config.toml
d_model = 256
activation = "swiglu"
router_score = "softmax"
balance_loss = 0.00232
n_groups = 4
norm = "rmsnorm"
norm_eps = 1e-06
optimizer = "soap_variant"
steps = 4892
Below are experts of layer 2 (counted from 0) of a mixture-of-experts language model. Rows are named router (the router's row for the expert), gate (a neuron's input weights, with its number), up (a neuron's input weights, with its number) and show model dimensions 0-255. Each number is 128 + 24 x the weight over its row's rms, rounded and kept within 0 to 255.
Before each expert's rows: "gets" lists some tokens that make up at least twice as much of what it gets as of all text. This comes from a sample of Wikipedia text that the model never trained on. Tokens count by the router's weight.

# expert 60
gets: " ", " at", " on", " to", ".", "s."
router [136 105 156 147 119 114 120 198  98  78 138 129 142 112 118 155  70 128 158 108 111 118 113 106 160 147 170 156 116  96 138  69 156 149  93 149 129 120 157 133 175 128  84 151 115 134 154 145 125 184  91 133  91 145 121 122 147 113 128 162 121 137 146 112 129 115 112 148 131 124 116 152 103 142 118 159 164 158 113  77 121 162 122 107 147 101 132 127 112 161 135 109  93 105 178  96 142 111 169 125 137 105 109 123 118 123 139 126  98 154 121 146 141 135 115 134 142 142 121 141 133 107 153 122 162 106 148 137 132 127 148 110 130  85 143 113  81 131 118 123 127 125 112 109  99 142 107 108 187  82 134 103 148  92 170  98 148 140 149 124 161 157 108 146 142  89 138 129 133 110  88 134 130 142 145  72 138 130 107  85 106 143 137 162 164 107 118 117 126 130 169 168 157 112 158 124 123 127  89 151 137 100 124 114 147 109 115 134 155 131 163 103 157 143 173 152 121 113 106 151 137 158 142 166 159 107  88 151 112  97 125 150 111 148 113 141 154  92 109 184 136 129 106 140 144 141 171  81 126 135 109 134 126  98 165 114]
gate1 [128  78 137 129 190  92 117 119 126 107 137 107 142 101 128 103  97 113 124 152 129 101 151 178 103 131 120 136 103 123 168  95 160 174  86 151 113 104 163 146 124 127 144 123 105 142 110 143 123 139 138 140 122  91 136 171 130 105 117 110 140 154 127 150 107 126 137 113 136 100 123 140 122 112 127 129 130 127  84 150 132 138 164 115 104  87 139 141 142 134 127 164 112 109 150 102  79  92 141 121 155 132 103 124  91 105 151 103 104 139 148 171 161 152 147 132 156 156 167  99 167 115 105  87 116 106 126  81 119 127 143  93 130 139 118 136 164 130 128 144 142 135 140 115 130 106 106 133 105 113 159 141 160  93 128 106 164 131 150 120  80 110 136 186 108 115  84  59  64  93 163  97 122 131 111 142 109  99 140 146 128 139  75 146 129 125 141 153 119 121 135 127 144 107  93 138 131 137 110 131 135  66 116 105 139 128 107 128 133 128 107 152 141 143 152  91 129 143  89 173 125  96 140 134 141 137 101 137 116 160 141 138 125 134  91 190 157 111 118  87 123  90 113 144 143 139 135 131 165 133  67 169 110 127 106  99]
up1 [154 118 121 127 128 122 148 135  91 101 149 113 184 116 106 102  75 110 118 149 183 106 168 159 107 100 101 153  99 144 140 116 135 149 105 168  70 119 144 128 124 105 161 114 127 112 100 136 123 150 144 124 112 127 132 162 144  97 103 101 133 167 160 133  99 133 128 118 145 138 125 121 154 110  92 153 105 146  91 128 150 137 148 102 131  88 138 144 116  94 129 129  59  79 105 119  99 128 181 119 127 107 105 126  98 102 141 117 120 126 112 158 133 125 124 137 156 142 148 104 130 115 111  95 125 134 101  91 134 131 138 113 159 110 114 155 106 110 102 163 151 103 155 113 116 100 133 114 113 102 161 135 116  58 115 100 198 149 154 138 135 130 120 154 116 106 115  95  74 111 199 105 114 149 132 137 122  91 163 152 122 122 116 143 147 128 120 135 138 129 117 139 123 125 123 144 132 164 120 136 137  84  81 114 141 121  75 119 119  92 137 111 150 139 168 109 125 123 110 162 108  83 116 144 142 133 109 147 111 134 152 183 107 118 101 150 165 143 135  78 146 105 144 144 116 111 147 133 130 116  68 132  91 108 126 103]

# expert 79
gets: ".", "s.", "In", " In", "The", "es."
router [133 112 167 142 118 107 165 119 168  95 155 126 151 106 156 120  99 121 130 123 105 142 122 139 157 132 161 148 144 126 172 101 145  99 115 148 117  88 123 100 110 141  97 137 105 107 106 119 153 159 166 167 136 115 129 155 156 136 104 129 120 117 151 174 148 134 132 182 132 134  90 145 144 124 120 141 122 155 107 134 150 158 113 146 151  92 144 124  98 175 175 123 163  90 101  98 142  92 143 106 147  95 114 131 143 122 126 120  84 137 109 103 115 120  91 118 129 157 112  86 111  76 133  94 103 128 144 144 131 121 126 141 105 110  91  97 141 131 112 150 120 123 152 139 158 128  94 159 105  95 123 114 139  90 155 100 111 120 128  87 163 148 104  92 143 163 107 125  78 110  82 157 127 123 154 104 176 113  94  93 117 185 112 130 155 137 110 117 104 101 149  80 128 102 164 161 149 122 155 153 147 132 145  97 158 123 159 120 126 107 120 124 113 143 144 108  67 113 118 123 136 158 156 124 151 148 104 142 167 163  98  99 174 133 138 133 151 137 131 151 145 130  75 174 161 144 153 152 137 112 128 146 102 129 130 142]
gate0 [148 184 135  99 107 142 162 120 142 146 154 125 152 109 139 105 130 132  92 140 141 104 113 105 112 106 158 112 133 117 162  94 135 175  98 137 168 116 139 136 101 111 127 141 120 141 118 135 126 117 138 144  95 143 152 154 105 120 134 125 133 145 166 139 133 111 140 110 126 111  98 106  93 119 149  88 131 118 125 120 146 110 153  95 168  70 114 174 110 162 136 131 125 114 145 136 145 137 131  95 115 121  84 142  54 141 102  98  77 154 131 107 106  85 125 138 126 123 181 102 119 126 121 135 125 177 139  82 154 125 142 116 103 111 126  85 112 129 113  94 110 159 122 153 118 163 155 195 131  97 111 165  94  80 128 115 122 170 151 124 125 135 120 134 100 121 130  89 150 143  85 137 150 145  81 104 114 115 118 113 111 113  86 154 119 139 107 177 144 143 165 131 121 151 135 138 110 132 121 128 124 160 186 123 136 162 123 148 153 144 104 156 140  72 131 130 147 101 133 132  93 160 105 139 151 119  78 113 134 149 135 143  97 154  83 125 139  67 142 113 107 134 130  89 125 138 168 122 125 106 130 133 167 132 125 165]
up0 [179 146 118  61 130 156 125 117 105 124 118 145 149 130 144 115 129 106  98 153 103  74 147 127 130 150 154 130 115 160 119 138 110 131 109 114 150 144 132 131 150 142 112 109 124 127  94  91 101  85 138 163 106 133 139  99 110 105 129 115 122 167 190 121 137 132 185  88 158 150 136 132 114 132 156 150 150 108 146 153 157 103 146 108 122 106  98 148  79 137 144 142 148 103 133 185 160 114 130  83 127 113 119 130 105 165 127 117 117 102 127 125 108 117 129 159 120 109 138 107  72 134 130 139  85 167 132 144 183 109 164 100 138 110  83 124 100 132  98 101 118 132 145 176 148 168 170 142 141  98  89 178 107 128  86 153 120 123 147 154  94 101 123 105 117 131 115  89 171 147  71 145 121 132  84 145  95  96 114 118 131 158 100 133 102 132 127 129 140 141 107 146 130 121  98 115 130 135 164  95 135 168 183 110 145  97 149 127 159 110  96 111 110  72 138 138 115 103 135 108 118  99 109 125 164 130 101 130 154 103 140 132 138 145 125 101 126 142 132 144 125 133 166 116 119 158 139 144 144  89 127 155 149 136 152 132]

# expert 71
gets: ".", "s.", ").", "es.", "a.", "ed."
router [101 151 186 124 132 135 164 134 108 106 126 131 106 157  67 137 118 150  85 133 108 106 135 104 140 166 159 123 142 151 123 130 158 143  84 129 157 125 113 135 115 120 116 128 127 145  84 107 114 122 151 145 109 146  83 134 160 114 113 121  82 146 129  98 145 111 131 136 156 123 122 121 110 121 143 138  99 130 114 120 130 124 127  98 145 121 133 129 136  99 138  97 157 119 131 157 108 170 117 112  98 125 123 105 144 127 122 137 126 124 118 103 140 141 120  85 125 108 133 150 126  99 114 127 124 105 125 155 105 119  98 100 166 167 118  94 113 129  95 106 122 120 177 127 126 133 135 154 116 139 128 138  72  94 149 153 129 111  91 112 129 143 136 138 153 101 100 117 124 110 113 134 103 148 149 123 141  95 125  49  80 156  95 117 131  97 131  93 136 141 125 120 165 121 163 107 146  97 126  84 152 108 124 141 123 151 112  89 185 206 116 166 129 122 125 121 131  76  88 111 120 113 137 135 198  99  82 164 131 151 148 160  77 164 132 101 152 127 112 126  92 116 156 160 128 153 155 121 128 155 179 127 127  97 183 150]
gate0 [146 135 128 124 103  89 113 129 130 147 151 134 133 144  81 150 162 130 109 138 109 128 128 178  96 127 112 135 134  91 113 166 132 156 118 139 176 178  95 105 123 133  80 154 107 104 164 105 166 119 166 104 140 118  92 152 147  84 129 100 140  92 153 130 112 136 125 104 143 101 131 145 136 121 127 137 110 124 126 157 155 147 141 149 201 156 135 114 154 124 144 127 135 190 132  86  94 118  89 121 133 126 115 135 129 102  97 132 157 160 129 144 141 102 162 117 136 134 159  93 150 143 123 155 139 104 179 121 140 101 150 141 142  92 119  98 154 145 110 160 100 152 119 120 111 102 144 142 131 127 153 111  96 141 153  88 149 183 118 133  95 127 157 131 129  77 169 116 168 105 111 114 142 117 197 105 129 163 100 109 147 122 102 126 110 129 168 135 154 106 153 139 137 117 146  98  80 149 144 146 128 133 132 118  98 159 152 126 136 115 128 106 110  96 108 107 159 129 124  75 136 122 202 135 143 119 166 140 168  87 139 117 123 132 128 162 143  83 130 115 127 127 119 109 106 169 165 112 150 130 140 136 140 147 129 134]
up0 [131 128 117 136  90 114 125 181 134 159 160 155 107  83 101 120 120 118  98 128 154 142  93 135  63 161 125 155 150 114 142 153 133 143 133 161 165 146 125 125 114  86 111 128  97  99 117 125 102 138 127 125 129 132 151 177 140 118 112 183 156 112 114 134 112 105  79  66 105 115 126 133 123 125  98 119  92 140 122 143 141 126 134 175 145 131 172 140 155 160 129 149 163 158 164 104 119 146  89  93 120 127 161 122 141 141 137 130  81 146 129 133 163  92 141 134 159 174 151 116 143 139 142 151 138 128 144 133  99 170 109 115 106 122 125 123 126 137 114 131  54 127 157 127 148 152 114 121 154 148 100 122 129 135 141 110 158 185 112 142 121  99 143 171 144 136 125 119 110 133 125 128 118  74 120  91 133 155 170 103 175 121  89 125 124 161 123 116 129 100 143 115 135 138 113  98 118 135 141 180 102 109 113  77  89 139  96 130 119 141 101 141 125  88 110 135 129 135  80 113 151 106 151 118 143 136  71 115 116 114 145  73 121 160  81 149 129 131 148 132  90 102  95 122  85 130 165 117 159 124 113 124 122 131 117 136]

# expert 49
gets: "'s", " the", " The", "ic", " This", "on"
router [133 134 132 163 125  92 147 158 134  98 142 102 146 132 116 156 115 155 102 111 137 142 167 136 106 144 146 132 170 121 170 149 155 140 104 185 131 139 123 101 109 112  50 120 127 113 131 130  92 150 140 145 136 104 149 143 128 112 140 145 126 111 143 129 119 110 145 105 120 134 133  99 139 146  73 114 149 108 106 130 108 140 134 148 134 105 157 159 107 152 145 117 146  97 164 119 141 124 135  99  71  63 109 140 136 121 137 119  56 170 149  96 120 124  83 132 128 155 122 136 139 129 154 117 161 160 128 117 160 147 142 102 106 170 119 121 140 127 131 126 136 131 129 120 166 102 162 100 165  92 136 151 111 122 151 138  75 112 126 119 105 180 154 136 133 120 103 107 117  96 112 100 130 160 125 124 119  83 124  84  90 125  83 170 128  99 105 117  94 113 166 141 134 116 141 100 153 115 157 140 138 101 139 150 116 116 143 120 164  99 143 157 109 136 173 123  90  93 120 133 103 137 149  79 168 142 122 120 164 124 120  85 152  79 143 139 190 122 135 105 140 128 144 151 158 132 151 114 118 123 125 109 105  86 165 156]
gate2 [105 133 129 107 107 113 152 122 103 136 174  79 114 109 127 116 137 142 126 136 122 164 100  82 103 146 105 125 102 121 115 124 167 121 177 163 160 117 154 115 127  86 135 154  97 129 122 131 107 151 103  74  97 171 122  89 160 140 113 136 129  94 120 110 100 104 117 113 129 159 155 179 159 212 142  99 139 155 107 120 131 147 165 135 148 174 154  91  86 112 142  98 137  99 137 153 162  99 151 141 120 132 148 139 134 179 126 168 120 128  93 137 121 121 159 110 114 113 106 131  45 115 126 111 135 186 146 156 162 127 167 131 145 133 109 103 136 148 151 103 116 131  63 113 141  90 134 167 134 103 161 112 114 134 130 108 132 131 153 120 125 119 159 129 120 109 110 135 110 124 105 149 103 141 137 138 107 120  86 135 143 116 149 192 142 120 143 141 121 102 146 142 128 153 187 146 109  93 112 156 126 168 162 121 144 137 134 162 136 168 138 148 120 123 144 140 142 131  99 121  89 153 124  90 118 105 105 133 119 109 126 136 101  93 113 116 136 137 117  86 135 149 141 131 127 109 123 132 121 145 139  93  98 135 144 153]
up2 [163 101 116 156 137 148 103 154 180  85 148 139 149 160 140 118 107 131 107 100 139 131 137 158 134 134 116 144 156 151  87 160 119 123 139 120 173 116 125 149 125 133 136 120 139 129 120 122 110 123 161 179 148 114 132 133 155 100 145 165 164 144 125 116 121 155 112 155 100 115 190 108 145 128 145  79 102  87 131 143 129 130 151 147 174 121 117 149 124  90 128 106 122  93 140 153  99 101 128  82 129 182 107  92 142 128 128 148 185 151 113 177 161 140 123 170  83 177  97 122 116 129 111 143 103 143 121 116 136 124 102 113 102 160 109 139 168  99 135 130 137 106 116 155 146 126 165  75 121 113 105 173 161 141 135 120 149 122 130  84 173 162 103 161 105 102 107 108 132 115 106 124 125 132 137 110 133 157 127 139 142 127 155  89  84 143  86 120 108 178 113 127 181 104 131 133 101 167 100 123  87 118 102 111  89  98 141 114 102 137 123 119 123 107 137 107 119  95 129  98 126 143 154 132 117 141 147 118 111 103 152  92 137 152 158  99 134 152 157 128 147 104 107 109 145 165 169 131 148 142 156 155 157 140 123  95]